config = dict(
    n_layer=11,
    d_model=192,
    n_experts=64,
    router_score='softmax',
    normalize_top_k=True,
    balance_loss=0.00054,
    init_std_router=0.0303,
    optimizer='adamw',
    beta1=0.95,
    beta2=0.95,
    batch_tokens=65536,
)
Below are experts of layer 4 (counted from 0) of a mixture-of-experts language model. Rows are named router (the router's row for the expert), gate (a neuron's input weights, with its number), up (a neuron's input weights, with its number), down (a neuron's output weights, with its number) and show model dimensions 0-191. Each number is 50 + 10 x the weight over its row's rms, rounded and kept within 0 to 99.
Before each expert's rows: a language model's description of what the expert responds to; "comes after" lists some tokens at least twice as common just before its tokens as in all text. This comes from a sample of Wikipedia text that the model never trained on. Tokens count by the router's weight.

# expert 2
Description: Table cells and -da/-os pieces. Table pipes and blank cells in sports rosters and stat tables, plus mid-word pieces like -da-, -os-, -ua- (or-da-ined, opp-os-ite, grad-ua-te).
comes after: " |", "|", " 0", "  ", " 1", " —"
router:57 73 41 45 62 56 53 58 38 40 34 39 37 48 59 45 35 61 52 44 54 52 35 58 55 50 48 44 60 29 28 55 51 58 47 27 46 48 58 54 41 44 53 37 49 58 30 41 54 35 34 48 35 62 48 63 57 48 59 47 46 60 43 37 42 56 46 50 40 48 53 60 64 73 58 42 58 39 60 60 43 63 69 43 54 50 34 48 52 51 62 52 59 40 49 62 42 50 49 55 70 47 74 55 53 44 34 59 72 55 56 63 51 43 40 52 31 50 45 37 45 43 53 61 44 60 53 58 61 58 30 58 68 45 46 49 62 35 56 46 64 49 65 51 46 40 38 53 57 41 57 47 44 37 37 28 39 46 51 31 62 53 49 38 54 52 51 54 30 57 60 56 53 51 58 58 69 39 61 51 52 47 39 31 46 50 49 48 46 58 49 65
gate1:34 39 55 34 46 56 42 35 45 47 63 45 59 51 50 29 62 59 53 62 32 70 56 47 36 55 53 56 53 50 44 58 50 52 55 51 62 30 42 60 58 30 55 51 57 52 55 31 60 52 40 52 51 40 32 60 53 23 57 56 37 44 52 52 43 46 55 50 50 44 59 62 51 54 42 36 59 51 53 47 61 57 53 75 47 62 59 38 43 59 53 54 46 44 55 60 50 51 54 50 62 42 55 73 35 44 53 53 79 49 48 63 49 54 37 64 39 56 57 38 51 61 65 47 36 68 63 40 36 47 39 63 59 46 45 49 48 48 68 62 56 42 51 41 50 42 46 62 72 61 58 53 51 51 54 47 61 35 33 38 69 50 64 68 60 52 59 39 50 61 34 42 53 54 51 70 47 53 54 52 59 43 29 49 49 65 70 48 53 48 46 50
up1:52 82 42 43 59 25 44 55 51 51 44 43 51 51 48 63 34 47 59 67 55 45 65 42 70 70 50 55 48 66 41 45 46 52 38 40 56 72 52 41 56 49 39 53 54 64 55 50 41 52 60 43 54 66 69 62 51 66 53 59 63 44 56 48 42 55 53 42 61 40 39 55 51 60 48 42 54 49 55 48 47 49 41 54 37 15 41 59 35 60 48 56 49 36 52 39 57 51 61 68 43 55 46 66 63 50 43 31 50 43 53 62 54 45 44 39 45 35 48 54 35 52 56 30 50 43 54 44 59 52 47 45 47 51 45 44 48 58 49 50 51 52 51 48 45 58 53 47 55 42 37 48 47 56 48 47 54 55 67 43 38 60 40 54 37 54 59 62 51 45 62 63 60 70 43 32 48 41 75 46 45 55 65 69 49 23 63 64 39 47 68 54
down1:64 50 58 36 55 50 62 51 47 61 42 33 35 51 42 57 32 49 36 30 63 55 51 53 52 46 44 36 44 57 54 44 48 46 44 48 58 71 47 58 60 44 53 42 46 54 41 59 35 49 50 62 17 38 59 51 32 46 43 54 60 60 42 48 52 42 53 46 44 50 38 46 51 40 56 38 43 41 63 56 42 40 55 33 43 59 47 56 57 42 66 52 55 52 49 37 52 57 62 65 41 49 47 48 33 48 30 29 64 33 52 49 66 44 62 39 59 47 34 70 54 61 42 28 47 55 47 50 56 40 33 56 66 55 64 42 56 48 48 63 63 33 66 40 77 46 34 42 46 40 51 57 36 43 60 49 42 68 56 43 41 63 39 35 64 50 49 58 55 62 45 53 65 58 49 44 45 36 58 46 56 51 40 38 56 42 64 63 52 44 47 55

# expert 11
Description: Infinitive verbs, auxiliaries, table gaps. Auxiliaries and verbs after to or modals (be, become, could, would), plus blank cells and line breaks in election and data tables.
comes after: " |", "|", " to", " would", " can", " it"
router:55 49 47 55 59 54 53 50 55 53 62 57 65 63 64 29 49 74 48 57 64 55 31 39 61 43 40 44 52 50 54 44 56 47 40 50 60 53 57 59 61 45 38 52 51 38 42 54 49 40 51 25 57 65 56 49 34 40 58 50 61 40 50 58 54 52 42 49 24 54 55 35 64 58 49 49 71 59 64 53 67 46 39 46 61 37 44 48 34 47 61 51 59 42 55 60 40 37 57 63 44 66 56 42 47 46 50 54 67 54 49 46 59 49 33 52 38 44 42 65 46 51 57 43 36 51 31 50 55 34 67 47 75 48 51 51 59 33 45 52 54 57 59 59 47 49 52 66 31 46 58 52 68 33 62 61 43 36 57 46 27 64 50 54 66 48 39 29 44 53 35 41 50 35 55 40 51 57 46 49 45 52 30 42 65 57 55 43 43 51 49 36
gate5:62 51 58 50 52 52 40 54 63 55 55 58 66 41 53 43 53 50 51 48 38 41 41 56 66 49 45 39 57 43 24 26 45 48 32 40 35 54 28 49 45 41 50 38 57 40 48 52 40 49 50 57 54 49 38 58 47 45 54 53 50 57 47 38 33 54 38 47 72 41 37 52 58 49 53 29 50 44 54 40 43 49 65 45 47 50 50 49 50 46 59 65 59 63 55 23 61 53 61 24 53 24 50 65 62 66 44 45 51 58 52 60 34 51 48 58 59 39 67 49 65 48 53 43 46 57 41 57 56 53 43 58 44 37 43 55 61 46 47 40 54 48 38 59 47 34 61 55 57 64 42 61 63 33 50 53 59 68 50 65 37 72 63 42 47 35 63 49 46 50 44 63 52 51 41 67 66 46 36 49 68 54 58 41 45 64 65 43 59 46 40 43
up5:51 15 45 39 61 49 46 46 56 48 44 36 53 44 56 52 42 50 44 50 50 57 56 23 43 44 64 68 62 54 61 50 52 49 56 16 52 63 33 58 48 52 28 64 49 51 54 50 49 58 41 33 52 48 49 39 54 58 46 64 41 51 79 79 44 57 77 54 41 49 60 51 34 52 46 60 37 41 42 47 34 70 54 47 46 30 43 69 57 52 50 59 40 47 47 55 46 66 62 47 53 61 38 55 39 65 54 46 58 39 56 55 45 59 69 69 42 49 36 43 48 50 48 47 52 41 49 50 53 56 43 53 56 56 41 50 51 41 53 36 48 38 54 51 45 40 50 44 54 52 39 68 46 60 50 50 42 32 56 33 52 55 60 48 43 64 53 52 52 52 38 54 37 47 58 46 48 36 41 56 63 59 48 54 38 57 62 60 36 55 34 52
down5:52 40 42 43 50 49 46 49 42 60 41 45 54 46 39 37 58 36 48 68 50 53 58 52 50 60 56 47 40 68 43 51 50 52 61 49 49 49 40 37 58 49 53 33 52 54 51 52 34 45 65 60 40 54 60 60 42 29 58 77 65 52 25 53 44 52 47 50 53 52 44 47 66 52 36 25 53 60 58 56 53 41 41 63 37 58 60 57 52 74 55 46 41 67 49 45 70 55 69 60 44 63 41 50 67 62 56 56 39 38 79 48 56 47 61 54 42 59 36 52 35 54 46 32 51 33 51 45 38 37 51 62 37 50 41 49 26 49 42 64 42 44 43 50 59 44 40 44 70 62 44 44 54 51 55 58 53 47 51 54 61 50 65 46 44 31 57 45 40 31 43 58 50 73 67 47 50 49 58 52 67 53 61 49 65 39 46 58 54 49 59 50

# expert 38
Description: Everyday content words. Common noun or verb stems after to, the, a, and, often followed by -s, -ing or -ed: support, water, land, visit, transport.
comes after: " to", " and", " the", " a", " his", " an"
router:71 52 44 65 62 55 54 49 47 50 51 44 61 66 67 19 43 54 71 43 31 38 50 37 43 35 64 42 47 39 50 49 36 57 55 77 51 50 41 59 49 49 44 44 45 30 62 57 48 48 50 44 49 57 57 58 59 46 35 60 56 38 56 53 47 52 35 59 59 48 44 58 36 63 34 74 44 56 58 49 63 71 40 56 44 51 44 44 55 48 48 38 34 47 47 46 48 58 41 40 38 55 52 57 39 46 64 69 53 46 23 44 31 47 49 62 40 47 44 65 52 56 52 57 53 56 34 51 48 54 49 47 68 57 57 54 45 63 35 37 49 53 47 53 52 52 49 72 36 64 56 64 60 51 53 53 51 53 43 65 58 40 78 60 49 57 43 32 60 55 51 57 52 67 57 47 43 47 37 46 41 48 47 39 56 46 50 52 40 65 35 54
gate4:47 32 34 42 56 44 44 62 52 34 35 61 49 45 50 51 60 50 52 57 44 44 60 38 55 74 42 60 34 45 43 59 51 59 34 51 62 42 39 56 44 44 29 57 51 45 55 63 29 31 40 32 51 56 39 40 51 38 63 38 56 41 52 59 53 64 60 50 46 47 63 42 45 56 52 49 73 60 43 38 68 58 63 49 58 41 45 51 40 46 60 55 54 51 58 48 63 59 50 55 62 44 38 61 43 41 55 45 56 57 54 43 27 36 50 55 52 42 44 42 61 39 43 55 53 51 33 43 52 36 52 71 51 51 35 60 49 63 67 54 26 59 37 55 44 29 51 59 45 48 67 58 57 44 70 59 60 46 53 48 57 49 58 43 61 69 38 43 38 47 53 50 66 40 53 64 47 45 23 56 42 41 48 39 45 50 69 61 54 51 38 54
up4:50 41 49 59 53 49 48 58 40 51 53 48 35 35 54 55 44 47 44 39 49 41 58 52 48 46 54 54 53 49 39 55 64 37 57 44 49 66 36 47 58 63 38 42 50 64 55 55 46 57 53 50 46 50 44 56 66 64 58 40 54 35 62 43 49 35 39 58 50 72 35 57 69 39 59 51 28 39 61 58 63 64 64 54 68 36 63 50 35 46 55 52 59 33 26 53 45 53 52 55 43 38 39 58 34 47 56 41 41 60 64 39 42 60 53 48 49 44 55 53 58 46 50 54 47 43 45 58 60 31 66 37 75 33 51 66 56 49 52 77 40 64 31 37 59 50 44 35 56 48 36 51 38 56 52 53 65 42 37 57 51 41 53 41 66 50 48 42 64 45 53 48 64 62 41 57 55 41 56 47 46 74 52 44 25 38 41 60 48 42 42 39
down4:52 53 52 68 63 50 36 54 71 38 57 52 63 53 36 42 40 58 61 49 36 62 39 49 53 53 59 46 64 17 47 32 35 49 55 47 65 45 56 48 44 35 56 50 35 75 56 41 56 51 57 43 64 65 68 63 48 38 51 49 45 43 42 58 45 73 42 64 50 45 59 48 24 57 65 54 48 63 50 47 54 58 49 49 35 64 49 54 56 68 53 54 47 50 53 40 49 64 41 70 57 46 45 54 62 62 36 65 50 63 31 43 22 40 58 37 59 50 47 53 54 40 52 43 51 55 53 51 53 53 29 44 47 55 56 44 58 43 42 38 47 61 73 56 40 53 34 50 54 42 56 48 55 36 57 42 62 62 45 49 55 45 55 57 45 47 61 41 37 60 54 56 41 67 61 41 53 48 56 45 49 42 37 57 47 51 48 39 26 53 50 43

# expert 4
Description: LaTeX math symbols. Symbols inside LaTeX formulas, such as \frac, $, ^ and minus signs, plus sentence openers like As, For, In.
comes after: "=", "\n\n", " =", "\\", " 2", " 1"
router:64 48 46 48 55 51 47 34 55 40 68 54 43 57 68 41 56 62 44 33 44 65 37 40 52 43 54 62 60 38 47 53 58 44 40 34 37 50 56 57 49 47 56 51 65 42 42 41 57 58 51 36 44 50 59 52 42 67 69 49 59 43 44 53 55 50 43 40 44 38 50 55 63 35 54 40 49 44 46 62 55 57 71 44 48 58 66 52 45 42 59 52 58 29 59 51 48 53 47 43 61 35 54 67 58 46 60 52 39 47 47 41 61 49 45 36 40 65 51 26 70 56 44 33 42 65 67 58 52 40 58 70 56 35 34 43 43 42 65 44 40 41 45 75 71 62 72 59 38 46 30 40 45 48 63 55 53 44 56 40 35 38 58 62 51 34 45 71 62 55 44 55 55 49 48 35 58 31 49 54 48 42 43 50 63 48 54 44 61 60 59 54
gate1:52 52 46 45 43 54 28 52 64 48 28 35 43 51 61 43 49 65 42 59 75 52 50 40 61 53 54 46 55 62 52 38 46 43 41 47 51 46 52 55 37 52 53 53 59 48 75 56 52 50 51 70 41 64 68 66 58 45 40 55 47 40 58 38 58 52 39 47 57 45 41 59 50 71 44 58 50 49 46 52 53 32 37 52 60 67 42 61 49 68 58 24 41 38 62 60 62 56 47 60 47 65 54 65 66 49 60 48 40 46 53 42 44 45 43 56 46 30 44 54 52 65 49 54 39 51 53 54 50 55 50 58 44 42 59 25 51 69 51 53 31 53 34 35 27 59 62 70 33 28 41 57 39 58 49 58 46 51 49 53 40 43 56 47 65 57 46 62 44 32 55 57 66 55 44 48 38 50 50 54 44 42 58 45 65 64 54 36 45 41 46 57
up1:65 42 58 61 35 51 61 58 45 49 35 45 29 38 37 45 44 56 51 37 49 40 56 36 37 37 39 33 44 48 42 46 44 49 44 41 53 61 52 64 39 48 55 58 39 48 53 59 35 68 50 52 51 53 51 61 60 47 51 62 52 42 36 61 68 53 44 61 39 41 44 47 45 60 58 47 43 65 44 51 35 44 39 41 65 54 33 51 53 53 40 30 37 37 60 35 65 57 39 69 45 67 62 48 38 42 47 46 56 56 50 57 40 81 51 49 61 40 61 52 57 58 38 45 56 44 63 44 44 58 53 31 55 41 70 51 37 52 46 49 49 61 42 48 27 37 40 53 56 48 69 60 29 49 40 27 63 55 40 66 48 47 51 40 49 46 35 38 49 55 23 50 49 58 65 47 43 36 56 61 51 43 46 46 54 56 51 45 50 38 43 47
down1:40 48 63 45 29 53 50 58 53 57 50 41 54 44 28 40 47 55 95 56 60 66 59 65 64 60 46 46 42 63 29 37 37 49 45 62 53 42 49 22 50 41 44 66 67 48 64 63 43 51 60 48 32 35 52 33 51 44 54 44 46 36 30 45 60 45 51 56 66 61 59 51 35 49 65 36 57 49 53 37 57 58 58 49 45 36 52 56 54 60 63 52 45 58 44 51 55 37 39 50 48 52 42 38 35 73 61 53 53 50 46 57 64 48 36 46 50 47 50 43 44 41 49 51 59 58 40 49 55 39 42 59 37 49 71 49 50 48 45 42 52 64 59 40 55 56 62 49 43 50 48 49 49 38 59 31 62 33 42 47 58 57 47 57 51 54 39 45 55 65 50 59 47 49 42 60 30 52 51 40 51 66 48 50 47 61 31 49 45 56 54 62